Experts of a small language model.
Size: 8 layers, width 192, vocabulary 15223, 31M parameters.
Training: a variant of Adam for the experts, 639M tokens.
Below are experts of layer 3 (counted from 0) of a mixture-of-experts language model. Rows are named router (the router's row for the expert), gate (a neuron's input weights, with its number), up (a neuron's input weights, with its number), down (a neuron's output weights, with its number) and show model dimensions 96-191. Each number is 50 + 12 x the weight over its row's rms, rounded and kept within 0 to 99.
After each expert's rows: "mostly gets" lists some tokens that are sent to it at least half of the time; "comes after" lists some tokens at least twice as common just before its tokens as in all text. This comes from a sample of Wikipedia text that the model never trained on. Tokens count by the router's weight.

# expert 67
router:45 58 55 62 48 63 53 33 45 46 50 40 73 58 53 42 50 38 61 28 36 49 41 40 39 35 70 30 63 68 49 20 31 45 61 47 58 84 58 56 61 54 38 29 44 55 48 59 35 56 43 43 47 71 44 43 61 58 39 44 62 54 55 57 76 45 43 55 51 44 43 38 50 54 46 63 34 47 40 49 57 66 32 49 62 40 58 54 61 49 50 47 56 54 34 49
gate0:42 42 38 62 45 67 58 43 57 52 30 59 53 39 57 50 45 37 51 49 50 45 40 61 56 42 64 47 66 43 58 24 56 38 63 64 38 55 72 10 50 73 47 27 35 32 63 40 43 36 53 42 61 60 53 36 61 52 28 58 51 95 32 62 62 22 37 46 55 40 47 47 56 55 53 40 67 48 40 59 33 32 48 32 42 59 55 58 58 64 54 46 48 54 39 27
up0:41 45 41 61 35 87 47 53 72 37 47 60 62 41 45 48 53 48 37 75 42 50 45 50 41 52 70 61 64 38 36 28 59 42 64 57 51 66 68 30 59 87 41 40 57 38 53 61 34 44 41 56 73 59 37 58 53 68 41 63 27 74 50 57 53 37 39 37 65 47 58 56 50 52 57 45 51 45 64 44 41 26 56 46 37 59 69 59 59 56 48 60 64 37 59 34
down0:38 39 59 52 24 39 47 47 53 52 32 57 69 51 39 46 50 52 53 57 34 54 48 52 53 20 41 53 49 54 36 43 49 55 48 64 60 44 52 62 32 65 49 44 60 52 62 38 26 56 70 30 17 50 69 49 46 48 56 45 59 57 56 43 72 37 27 44 55 47 56 69 57 33 45 58 56 37 58 63 43 68 47 52 58 42 48 34 47 51 52 62 36 60 33 42
mostly gets: "1", " stand", "-yard", " Votes", " Serb", " conv"
comes after: " ", "–", " (", " +", "+", " on"

# expert 62
router:41 48 59 56 40 52 51 34 36 48 40 52 65 44 58 34 52 44 72 49 34 51 30 52 44 27 63 26 56 63 64 22 49 53 58 48 49 82 41 53 55 55 60 28 27 60 47 35 51 52 62 44 49 62 38 44 71 40 27 32 68 54 46 52 38 41 31 46 49 45 37 53 60 64 39 53 47 47 51 48 49 63 34 42 60 59 76 50 50 50 55 41 54 42 39 41
gate5:26 53 63 56 34 58 45 29 47 64 46 41 46 38 58 63 58 49 53 45 47 46 70 54 45 38 61 31 48 43 38 38 57 73 74 58 64 60 64 52 60 62 62 49 46 41 61 59 41 42 53 71 61 28 43 49 47 61 46 41 69 34 42 55 45 47 40 36 63 52 61 68 57 73 46 47 19 22 47 41 25 55 60 35 59 57 63 45 42 60 66 33 78 13 56 54
up5:26 57 43 49 57 50 58 49 47 63 32 52 35 45 48 39 57 59 49 35 17 40 53 65 38 56 41 49 30 70 48 42 64 51 27 60 58 52 41 56 62 41 58 69 62 59 56 38 52 54 49 55 31 47 60 47 52 58 61 42 62 34 37 65 41 66 46 58 71 35 57 52 48 60 29 42 25 35 57 48 62 69 50 27 56 60 64 59 51 47 52 48 51 21 57 40
down5:72 61 39 59 48 51 46 65 42 52 45 56 59 74 59 55 69 42 85 56 38 26 51 41 32 54 65 55 52 29 80 47 42 57 45 53 37 46 54 36 27 52 80 61 51 36 59 64 33 50 38 70 47 47 53 59 47 50 34 41 44 64 54 43 48 62 33 49 36 43 60 39 57 39 30 38 57 35 47 71 35 65 61 53 43 51 50 46 52 53 36 47 44 37 32 60
mostly gets: "20", " won", "amer", " attended", "iv", "echn"
comes after: " ", " (", "–", "|", " in", " |\n"

# expert 8
router:34 52 62 75 51 71 54 37 34 55 58 32 84 39 52 39 57 48 46 50 32 64 27 50 38 34 62 33 55 50 54 30 48 41 62 42 43 75 33 54 50 37 43 32 36 49 57 40 58 43 44 62 42 72 43 42 68 39 46 54 58 43 63 59 51 38 36 57 49 47 52 40 49 42 43 63 53 35 62 60 63 50 36 45 50 38 68 56 54 53 52 43 48 62 25 41
gate36:60 44 62 53 44 67 72 64 72 42 57 44 67 29 42 34 66 78 68 35 58 59 48 41 48 48 84 63 48 21 70 37 57 39 45 54 50 55 49 54 51 45 26 48 38 57 60 58 54 61 33 39 51 74 39 53 62 59 49 59 43 64 46 42 44 47 37 54 52 47 56 49 35 58 38 44 55 29 56 57 77 35 59 73 50 37 63 55 63 38 77 56 61 46 21 49
up36:45 39 24 61 52 63 68 42 38 44 31 57 48 47 62 50 51 51 41 58 40 46 43 72 40 58 45 62 46 62 42 76 51 40 41 52 39 40 63 46 61 42 61 49 41 53 41 72 60 51 58 64 60 38 70 58 43 32 59 51 38 59 58 47 45 49 59 52 52 20 55 46 67 60 56 69 62 46 20 46 55 62 35 55 29 63 58 47 54 43 61 66 73 51 68 44
down36:63 34 33 68 51 63 46 65 53 50 59 53 52 38 37 48 48 69 57 40 40 58 49 26 67 55 64 62 44 47 57 36 34 65 61 54 63 48 63 54 52 68 41 56 52 62 41 59 48 53 23 50 51 40 43 37 68 48 39 62 73 72 53 43 33 42 56 40 57 48 48 57 69 59 61 49 49 48 63 39 51 34 60 63 61 63 28 18 67 42 62 52 42 44 52 53
mostly gets: "19", " Binomial", " adv", " short", " full", " dev"
comes after: " ", " (", "–", " G", "G", " V"

# expert 10
router:44 51 57 60 44 65 54 33 53 56 50 45 67 46 64 46 55 36 45 43 43 55 42 50 43 36 68 25 61 69 64 09 47 37 70 35 50 52 53 52 70 45 41 21 37 66 43 51 61 46 46 43 52 61 42 36 84 41 37 39 64 59 50 57 38 37 48 53 43 55 46 48 48 57 30 49 59 47 54 64 58 55 48 45 55 40 83 48 77 45 51 53 54 64 51 50
gate5:60 57 54 49 35 49 49 65 72 41 29 41 50 50 53 38 50 44 52 59 33 37 47 40 50 47 30 26 30 54 58 52 36 46 31 44 57 52 43 67 30 69 40 31 67 51 32 37 63 45 31 47 59 46 46 50 70 53 52 62 48 31 67 75 38 13 60 72 48 37 75 61 54 47 43 50 43 30 68 43 58 73 51 69 59 46 55 58 61 57 33 64 37 50 46 24
up5:49 60 68 48 57 37 50 52 48 67 37 49 40 55 60 63 32 38 62 51 60 21 54 32 39 37 56 66 54 55 62 46 41 49 33 57 44 53 33 49 31 56 62 71 52 39 29 42 49 46 62 45 72 39 35 53 52 46 53 46 62 35 59 60 50 37 41 41 43 50 61 37 43 36 63 64 47 14 67 51 50 45 49 49 32 43 38 84 51 66 51 47 29 50 45 65
down5:66 50 70 68 45 57 33 39 70 52 26 41 36 40 37 75 65 30 35 43 36 59 28 67 44 52 50 54 50 48 67 45 40 50 70 42 40 39 54 41 53 47 43 68 52 34 49 62 51 27 51 52 38 60 57 48 60 42 37 59 69 30 37 50 56 45 43 47 75 77 34 57 66 53 70 59 58 45 58 55 39 50 56 23 78 55 51 54 48 57 52 50 70 48 57 45
mostly gets: " the", "The", " its", " their", " these", " The"
comes after: " of", " in", ".", " to", " on", " at"

# expert 1
router:47 45 51 56 51 69 40 29 39 43 47 38 68 42 59 46 51 47 59 41 48 48 45 48 43 22 63 33 50 58 52 35 49 36 60 54 50 76 54 47 53 43 38 30 32 47 42 59 55 52 32 45 64 56 50 28 68 46 25 34 74 60 57 68 39 50 60 58 52 35 37 60 55 62 52 63 35 57 68 51 53 64 40 48 45 51 74 48 68 60 62 42 58 59 29 46
gate2:56 52 30 37 39 50 33 44 38 29 31 35 53 47 37 59 58 64 53 60 30 64 62 51 47 29 65 40 57 49 43 47 52 45 73 44 52 53 48 45 66 43 66 42 62 31 47 58 69 44 43 41 72 47 57 49 52 34 44 22 59 46 48 65 42 52 61 48 59 57 37 68 73 48 72 56 54 51 51 62 47 54 51 59 40 43 64 63 56 41 64 47 53 54 53 48
up2:50 52 35 36 31 46 50 57 50 44 52 41 67 64 77 43 55 56 63 58 47 60 54 58 49 41 46 56 41 59 56 43 31 52 57 42 38 62 47 47 54 54 25 39 45 63 74 54 48 45 44 51 47 57 38 64 61 49 61 07 32 56 70 80 45 46 50 59 57 52 48 59 53 20 55 55 51 46 60 47 48 56 60 59 25 55 67 68 55 41 63 44 36 60 47 55
down2:56 56 62 59 49 36 38 37 37 74 48 68 52 53 28 57 48 62 41 70 37 67 33 80 37 25 35 46 61 44 68 24 51 57 52 53 37 36 43 55 37 31 45 64 47 50 43 56 57 47 61 54 51 43 47 37 52 47 69 66 50 51 43 51 44 37 66 47 76 48 57 66 55 50 53 48 67 44 45 35 33 58 32 52 46 38 48 64 60 73 43 64 33 56 65 44
mostly gets: " households", " Rating", "%)", " median", " Hispanic", "-in"
comes after: " ", "%", " |", "|", ".", " |\n"

# expert 3
router:52 50 55 70 54 58 60 39 52 52 47 38 67 56 53 38 45 38 48 37 46 53 47 49 43 30 53 35 74 64 48 32 23 52 63 50 51 71 62 51 43 41 53 33 25 53 53 51 48 69 31 75 53 70 54 39 62 35 13 44 48 56 58 51 45 51 42 40 53 55 36 43 67 61 61 69 46 46 49 61 65 53 38 28 63 33 64 23 70 57 58 57 42 53 34 57
gate2:46 69 56 75 48 56 43 57 34 53 48 55 44 48 65 44 43 32 53 54 37 53 29 54 40 43 52 53 74 56 48 58 51 58 58 70 55 81 73 71 43 40 52 51 35 35 25 54 60 39 58 64 45 51 50 38 54 43 74 64 54 35 62 58 52 40 72 46 48 40 73 30 43 27 46 34 45 60 47 53 58 61 35 48 39 52 52 35 37 54 63 60 54 39 65 63
up2:49 62 72 48 33 47 57 58 69 46 55 38 44 51 43 51 41 53 30 56 44 55 38 51 42 42 47 48 54 34 61 41 49 58 44 55 40 54 40 51 39 49 51 68 52 54 58 48 31 67 17 54 47 47 76 36 40 46 56 60 50 63 45 49 50 49 66 26 52 62 32 14 35 63 36 62 45 38 56 18 54 44 57 21 52 52 46 46 61 36 59 69 44 43 26 37
down2:55 32 70 55 35 51 42 47 49 37 65 40 42 25 63 60 61 62 64 70 50 48 65 26 42 36 46 50 46 40 42 52 40 29 52 71 35 39 62 57 64 62 25 60 39 58 40 48 66 52 47 62 41 32 48 45 34 31 62 63 51 53 49 48 74 50 27 43 51 45 26 43 70 66 35 42 39 56 46 52 60 65 60 53 65 39 63 41 41 40 56 55 19 41 52 46
mostly gets: " Notes", " Occupation", " Majority", "unch", " Title", "ady"
comes after: " K", " S", " P", " H", " St", " B"

# expert 54
router:48 56 68 56 43 56 46 36 29 44 51 50 64 58 61 57 45 49 51 50 46 62 24 64 52 39 49 41 59 67 50 26 44 53 49 49 41 72 41 40 65 65 36 28 37 42 48 57 54 53 45 47 54 61 51 54 71 36 31 42 59 43 61 47 49 37 34 46 54 33 43 42 52 59 34 50 36 44 55 58 48 56 47 43 49 44 64 42 55 48 44 49 41 51 22 55
gate6:40 52 37 45 43 31 51 47 61 66 62 49 44 26 66 47 47 47 46 61 68 48 48 46 35 54 56 24 68 60 29 39 37 41 48 34 59 69 47 20 63 33 67 48 52 56 55 64 52 44 35 62 53 45 53 34 60 58 64 39 48 50 26 70 32 63 66 55 47 43 41 69 37 44 58 50 56 65 48 46 52 51 52 47 36 51 52 40 57 40 55 50 61 47 42 45
up6:66 51 52 46 30 50 59 54 34 50 33 53 64 62 34 60 63 37 62 68 68 29 51 68 59 67 46 65 70 59 45 36 43 51 44 49 55 59 68 50 32 66 52 53 33 40 62 59 67 65 45 17 60 64 75 52 42 44 57 52 58 54 41 43 57 51 38 57 39 47 55 58 48 31 51 52 53 55 46 51 49 53 61 48 41 43 41 45 53 44 49 51 65 49 52 49
down6:54 46 33 69 52 38 67 25 59 70 49 63 42 47 44 63 73 49 44 53 30 61 29 44 57 70 62 36 47 61 46 55 48 56 58 43 54 54 61 57 72 43 57 41 52 38 79 65 49 37 51 56 56 39 66 52 58 33 53 60 39 40 33 56 41 39 58 52 55 64 41 41 24 44 54 55 56 55 51 42 49 64 49 57 43 52 60 21 79 43 59 35 52 41 70 47
mostly gets: " at", " during", " won", " played", " held", " took"
comes after: " was", " to", " he", " were", " He", " and"

# expert 43
router:50 48 69 58 45 73 52 48 44 45 50 43 60 46 68 53 47 62 54 37 39 53 45 51 45 32 63 32 48 48 46 32 44 51 50 40 52 70 39 45 63 49 33 19 48 37 48 57 46 66 40 66 57 61 47 41 73 48 24 54 62 70 66 47 29 43 37 50 45 54 48 45 51 57 14 53 37 47 55 50 51 46 36 63 60 37 69 52 60 63 59 52 49 47 32 64
gate6:57 66 46 61 61 48 55 63 62 48 51 60 46 55 62 44 50 53 75 50 32 59 78 51 53 58 40 53 39 52 52 57 51 51 31 55 43 45 47 70 59 36 26 54 50 40 51 57 37 34 49 38 42 53 53 40 66 34 41 32 55 42 47 58 50 55 44 51 54 51 58 52 45 66 37 35 64 40 51 57 37 36 46 68 56 45 58 67 41 29 57 67 39 44 47 75
up6:27 64 36 52 40 44 47 42 44 59 48 60 36 48 42 41 41 38 53 39 60 42 35 57 79 57 39 44 60 53 60 57 50 39 43 69 39 55 46 66 48 47 55 53 41 75 48 37 62 50 38 57 54 51 73 27 55 38 55 32 42 60 47 50 79 45 57 43 50 59 51 47 71 57 42 74 35 51 54 50 64 34 43 57 56 41 59 50 48 48 65 70 33 59 53 50
down6:55 45 59 44 50 59 42 54 38 72 74 69 49 44 46 39 55 52 57 56 34 55 44 37 21 42 62 52 60 53 56 51 47 48 52 39 61 19 56 40 51 38 55 52 60 53 52 83 78 48 56 54 62 65 36 69 38 55 54 29 31 48 43 57 61 48 40 61 61 52 41 31 55 32 51 59 68 48 55 61 64 72 51 51 43 39 64 47 37 50 48 51 50 57 53 41
mostly gets: " called", " wrote", " written", " make", " making", " stated"
comes after: " to", " was", " also", " and", " he", " is"

# expert 31
router:37 29 55 60 54 65 53 24 43 50 44 54 61 37 51 47 54 59 45 37 46 49 41 67 54 45 53 36 52 65 55 35 59 43 58 51 47 78 61 49 55 48 54 19 40 46 61 43 40 61 48 36 46 60 59 39 71 41 30 39 59 61 46 66 46 50 38 49 39 36 53 36 53 55 36 69 30 46 59 55 59 62 33 39 47 28 61 33 83 49 54 42 51 52 24 38
gate4:43 46 41 42 68 60 27 61 35 41 60 42 58 67 44 59 60 59 56 56 43 59 65 40 62 31 60 57 32 54 50 67 47 33 48 60 55 74 52 30 42 39 57 14 43 43 53 40 56 47 35 73 66 28 58 54 50 45 51 42 39 60 62 57 67 40 66 67 66 55 42 38 38 62 27 40 48 22 63 51 30 62 60 36 45 58 47 34 27 57 44 46 41 54 58 39
up4:57 54 43 45 43 42 37 51 31 30 63 46 42 43 48 68 44 65 63 65 55 43 69 66 57 47 53 44 55 54 46 70 53 48 47 57 50 44 55 39 52 48 49 42 46 23 66 50 47 27 43 50 54 35 69 63 45 50 56 46 57 58 39 37 76 33 66 60 77 55 49 48 61 48 71 62 26 45 48 39 38 80 57 31 65 41 52 54 50 55 32 47 47 54 66 44
down4:66 63 56 41 75 37 58 66 40 53 42 77 58 65 44 39 60 44 70 52 54 62 63 80 55 52 56 56 30 48 32 71 53 71 27 51 43 68 56 49 55 35 59 33 46 67 47 50 54 52 63 37 73 38 44 55 47 34 51 38 50 35 37 51 19 56 47 46 58 39 48 37 47 75 77 39 53 44 78 55 53 48 51 53 34 51 49 42 42 44 52 70 57 39 57 41
mostly gets: " con", " Con", "″W", " rel", " Car", " qu"
comes after: " the", " and", " a", " of", "-", " to"

# expert 49
router:50 57 51 62 56 72 36 43 51 47 39 42 73 52 55 40 37 53 66 43 39 44 49 50 35 54 59 39 63 75 66 35 48 51 75 61 48 74 46 55 62 41 43 32 30 46 54 53 74 58 31 72 67 75 39 53 66 44 37 38 55 43 52 56 37 28 32 45 42 41 32 51 70 50 40 50 36 60 59 68 55 53 41 56 55 57 89 36 54 44 56 46 51 48 34 44
gate2:59 51 68 67 42 41 58 24 60 57 19 46 45 49 51 51 49 61 52 60 49 69 33 41 59 32 40 58 46 46 37 48 28 43 34 29 47 58 46 49 31 19 36 46 69 69 70 43 58 57 50 45 30 54 50 53 47 48 45 44 55 54 48 48 47 64 60 57 59 65 52 27 70 41 56 58 64 39 70 39 39 51 34 43 30 47 53 49 44 48 50 43 54 43 51 52
up2:60 50 49 46 53 47 41 58 44 65 50 64 54 54 52 38 49 62 53 57 54 60 52 48 49 37 25 49 50 54 39 63 61 53 58 55 45 53 47 45 72 26 33 39 54 50 42 49 57 47 57 52 65 44 67 62 47 56 46 30 77 43 46 56 52 68 43 72 54 70 65 55 67 43 36 50 55 44 59 43 44 68 42 35 46 69 64 36 45 60 49 38 53 53 74 41
down2:57 49 64 55 57 61 49 80 29 62 52 48 30 64 55 66 44 66 74 57 46 53 44 65 36 59 49 36 35 62 48 41 55 36 48 62 59 43 55 54 44 47 58 55 37 28 67 41 35 42 49 67 50 51 41 88 41 53 48 56 31 59 42 62 72 62 41 75 34 51 45 49 46 32 52 41 50 62 30 58 32 54 61 57 44 74 39 44 70 45 47 60 49 63 36 54
mostly gets: " two", " other", " three", " all", " more", " one"
comes after: " ", " a", " one", " number", " List", " with"

# expert 72
router:53 58 64 64 40 58 51 31 36 50 32 29 59 56 47 37 45 44 54 39 58 51 51 59 55 42 64 30 64 60 49 20 44 55 66 47 49 80 62 53 63 53 46 23 38 56 53 47 44 54 38 48 48 66 52 35 81 44 40 54 62 58 72 65 39 43 43 56 42 44 34 37 63 44 45 62 34 49 53 57 62 58 36 55 57 31 64 41 82 52 69 44 51 59 35 55
gate0:46 66 53 56 48 48 48 44 73 51 76 49 46 55 46 46 54 77 47 46 42 72 43 35 59 44 53 34 57 52 62 21 33 54 67 47 37 50 61 39 72 37 58 70 54 66 45 65 74 57 54 47 62 41 60 49 46 67 38 36 54 61 47 57 61 51 54 40 42 41 55 65 31 65 52 54 28 45 48 46 67 70 52 56 50 66 67 31 43 54 50 23 42 48 46 45
up0:40 50 60 35 48 47 50 39 60 24 63 39 34 65 51 49 31 69 37 62 44 62 51 53 42 54 36 43 58 64 44 37 43 46 48 50 74 48 55 28 48 34 56 67 66 60 40 45 41 47 45 50 63 30 44 49 39 75 45 55 21 59 44 40 50 55 60 36 45 45 38 53 44 62 59 53 41 55 54 63 63 36 45 51 66 50 68 15 70 43 42 12 48 29 63 33
down0:54 52 34 35 56 41 56 29 66 44 36 46 50 66 55 56 53 60 66 33 58 38 36 62 51 63 32 33 36 57 80 54 47 35 49 50 62 48 43 45 51 37 51 65 42 60 44 55 49 59 52 46 44 42 58 61 60 28 70 68 36 43 59 37 56 56 56 36 55 53 64 65 31 65 55 66 56 47 52 27 60 56 45 59 48 39 61 42 28 51 31 58 52 45 57 44
mostly gets: " Mid", " My", " Inter", " Big", " Love", " Young"
comes after: " the", ":", " of", " The", "-", " \""

# expert 15
router:36 50 50 58 52 75 51 39 48 43 41 48 72 60 54 44 39 51 57 22 51 54 50 40 53 37 54 38 64 62 57 40 35 48 52 52 47 83 59 49 65 63 36 38 28 34 50 59 37 58 44 53 70 66 40 37 56 64 22 49 62 66 46 55 43 27 48 58 32 42 41 28 59 57 37 61 34 57 54 58 49 56 32 37 50 63 74 44 64 62 45 48 70 44 28 49
gate2:34 65 72 70 58 44 36 39 64 56 68 72 77 46 36 50 68 63 60 55 58 51 34 38 42 50 70 53 60 58 25 34 62 28 62 52 50 45 56 43 52 25 37 44 51 49 39 47 62 56 71 66 44 57 45 31 57 44 44 39 63 49 45 57 63 70 57 53 24 66 62 17 49 60 44 50 52 38 38 42 68 39 36 61 36 46 52 49 69 68 56 37 41 66 52 41
up2:54 54 63 80 50 38 36 58 60 69 31 75 47 53 60 35 51 70 40 37 63 49 57 53 47 51 70 37 56 61 58 42 56 73 60 41 64 59 33 82 55 45 46 47 53 62 41 41 57 54 65 46 56 78 52 55 50 61 44 41 57 54 00 48 28 45 52 20 42 49 55 50 36 43 43 44 58 51 49 43 71 48 57 71 34 59 43 51 45 65 48 41 49 67 44 61
down2:61 54 64 43 61 35 45 54 46 57 48 48 47 36 63 45 53 58 40 24 34 72 33 53 50 35 69 39 62 60 64 41 60 64 27 51 45 46 47 71 36 68 56 39 43 61 63 51 55 50 71 31 39 59 64 28 55 50 42 64 66 73 47 46 61 62 44 37 66 48 53 45 38 54 63 58 47 53 49 35 53 58 44 44 63 55 48 69 55 53 57 57 36 53 42 33
mostly gets: " based", "6", "8", "5", "7", "2"
comes after: " ", "–", ".", "10", "00", " ("

# expert 61
router:48 38 41 71 50 61 49 38 43 49 47 39 67 44 47 53 60 38 62 32 45 47 41 67 31 37 64 30 54 66 65 45 45 41 68 54 51 86 61 45 51 38 44 37 33 52 45 57 49 55 42 48 64 67 51 45 60 45 20 36 68 65 50 47 31 50 40 51 34 37 50 34 48 47 46 55 52 46 48 67 48 60 41 49 58 48 71 49 55 46 57 55 42 63 10 52
gate6:58 55 60 47 41 31 52 30 72 70 46 80 59 27 49 60 52 38 63 72 60 70 60 59 56 32 49 47 48 33 65 55 40 35 54 58 47 48 58 45 47 51 48 55 52 39 33 31 19 39 38 42 56 67 64 41 53 64 36 36 61 56 21 45 57 46 43 55 29 54 49 37 31 44 52 35 59 38 43 58 64 24 43 44 52 57 29 33 50 39 29 62 61 60 31 50
up6:38 54 51 55 51 50 41 37 70 44 61 54 62 50 59 60 50 36 61 81 68 48 43 63 52 41 52 11 43 42 57 47 65 39 53 50 61 51 42 67 48 70 56 49 41 51 47 33 40 48 17 61 42 06 82 48 46 52 41 46 61 34 46 46 56 47 53 65 35 40 40 57 28 62 69 44 51 65 43 49 47 44 59 28 37 70 34 44 46 56 45 60 28 40 24 47
down6:52 55 73 46 29 90 61 56 52 68 45 45 73 43 55 49 55 35 66 69 63 69 49 55 49 47 46 51 47 38 38 38 51 41 48 31 55 42 51 69 50 34 50 59 51 65 30 30 52 37 62 34 28 56 27 51 49 57 65 40 45 52 29 51 42 66 57 62 41 51 61 54 39 52 41 53 28 19 36 64 40 59 55 39 54 51 28 53 55 60 50 52 50 46 67 28
mostly gets: "27", "29", "31", "30", "28", "32"
comes after: " ", ".", ",", "°", "–", "′"

# expert 52
router:42 48 50 67 54 64 34 30 51 37 38 39 59 55 52 60 54 55 43 36 34 42 26 50 47 43 48 36 63 55 54 46 45 43 76 41 49 84 38 60 56 53 42 31 47 37 49 56 38 60 49 35 40 60 56 43 84 43 47 44 62 61 58 59 48 34 44 50 50 50 45 46 62 52 40 59 25 46 53 64 58 56 45 51 57 50 57 42 89 66 55 47 46 50 40 46
gate5:45 46 59 47 40 38 38 33 68 56 59 27 51 68 51 37 30 46 52 63 41 58 45 33 51 53 30 41 39 30 63 55 30 32 67 51 38 76 64 45 64 37 62 33 72 40 63 47 41 61 55 60 50 52 56 50 32 36 44 53 46 54 51 47 58 52 48 47 41 59 41 71 76 48 34 49 49 67 59 62 34 51 51 58 65 36 62 58 42 58 40 67 61 64 56 58
up5:53 35 40 48 52 70 67 62 40 45 39 64 39 42 55 48 78 52 45 31 36 55 56 49 57 64 71 52 59 38 45 58 51 63 55 35 46 25 32 54 50 66 43 52 38 34 23 65 43 51 61 45 47 59 64 62 36 59 57 33 48 51 37 68 53 25 41 40 08 32 56 33 20 53 66 50 59 32 57 52 39 27 49 53 52 35 43 63 60 56 76 25 50 50 46 54
down5:42 33 64 59 55 80 47 32 29 54 47 46 60 54 46 42 41 52 62 40 33 56 74 36 66 42 25 43 57 50 52 50 40 31 55 70 40 63 61 43 50 45 71 37 41 61 80 27 52 35 31 47 33 58 55 45 64 69 63 32 50 67 66 58 56 40 56 50 48 49 68 35 46 63 40 41 51 59 43 32 49 50 47 58 23 27 36 56 53 40 45 46 78 48 60 53
mostly gets: " P", " C", " K", " F", " H", " L"
comes after: " (", " \"", ":", "-", ";", "\n\n"

# expert 45
router:45 40 46 48 62 57 57 27 31 44 53 41 74 48 65 50 53 37 72 37 46 55 50 56 33 28 61 31 59 43 87 29 35 58 65 40 53 80 39 53 58 41 41 35 39 45 56 52 26 59 51 64 69 52 47 36 64 54 41 38 58 64 49 66 61 35 32 53 49 50 43 39 66 47 39 54 48 51 57 52 53 57 36 50 68 53 63 53 68 55 51 54 38 39 35 30
gate11:47 37 40 40 52 63 49 33 68 24 49 47 42 20 59 29 55 46 36 58 45 63 47 49 39 38 53 48 54 50 36 38 38 48 67 51 46 50 62 63 50 67 34 48 51 56 58 70 62 35 39 49 82 46 68 67 42 49 30 46 36 47 51 25 55 39 58 74 26 44 34 57 32 56 37 42 60 37 47 39 33 56 48 58 41 50 44 43 51 47 51 44 45 38 43 38
up11:41 58 43 54 31 39 51 37 57 33 53 64 88 25 41 58 68 54 47 36 62 62 56 40 31 67 32 53 53 45 56 55 77 52 45 49 51 68 32 64 27 37 56 44 54 63 61 28 47 65 37 43 28 54 26 43 60 65 53 41 48 34 61 72 64 42 58 19 48 53 39 45 37 30 45 57 39 43 45 83 75 63 49 33 56 33 50 41 57 31 32 60 56 66 55 48
down11:39 59 47 40 57 44 59 64 45 57 56 54 55 67 54 63 53 72 38 50 61 58 59 40 56 46 52 63 37 59 44 76 47 82 59 54 55 69 37 45 40 44 71 42 60 62 46 55 53 64 54 44 56 50 56 44 47 45 48 39 54 62 52 41 48 35 52 39 57 70 50 63 52 62 70 52 44 62 54 55 52 46 37 34 64 36 71 38 45 30 38 57 63 49 55 46
mostly gets: " A", " an", "A", " had", " have", " O"
comes after: " as", " is", " with", " was", " and", " in"

# expert 24
router:49 52 44 49 43 63 51 27 37 59 56 45 65 56 68 56 53 36 55 43 48 42 28 44 50 45 64 45 65 49 56 28 41 51 74 50 36 92 58 55 45 44 43 25 49 53 64 48 43 69 38 67 56 51 39 39 65 34 28 59 68 59 48 47 32 45 57 58 43 48 40 40 57 58 50 63 61 41 50 55 59 49 41 59 53 64 73 41 55 44 54 56 50 55 38 46
gate3:42 48 61 37 53 63 65 50 43 46 32 38 43 62 51 56 29 25 39 45 59 44 36 49 52 45 63 70 59 69 54 22 22 44 75 63 61 61 38 42 44 33 60 48 54 47 46 39 54 55 49 58 67 60 41 64 60 51 49 53 70 61 38 44 31 60 60 55 61 63 54 63 37 64 55 51 53 57 75 48 22 58 78 58 30 53 61 36 52 32 63 58 61 51 52 31
up3:36 64 77 44 68 66 44 55 56 19 55 65 41 47 61 44 55 59 34 77 64 27 49 26 40 39 63 31 41 32 52 24 43 47 47 49 55 65 30 25 36 26 47 47 42 53 43 48 58 53 52 61 60 51 48 63 54 49 30 50 54 44 43 62 26 46 49 49 33 58 57 40 42 50 48 48 57 50 65 29 62 55 53 58 50 37 41 48 74 61 53 53 48 51 48 51
down3:57 75 50 62 65 48 53 81 56 47 59 63 44 74 62 55 45 36 17 56 51 43 51 62 56 66 46 43 52 63 47 57 56 39 49 45 46 51 53 43 80 59 45 51 74 28 42 30 38 34 55 48 45 58 47 55 64 54 26 49 36 41 57 78 37 40 62 47 51 42 43 25 48 40 57 31 50 57 59 51 38 53 64 61 56 46 67 67 50 49 39 41 57 57 50 68
mostly gets: " ft", " located", " is", " mi", " Phylum", " Clade"
comes after: "-", " It", ")", " there", " There", " is"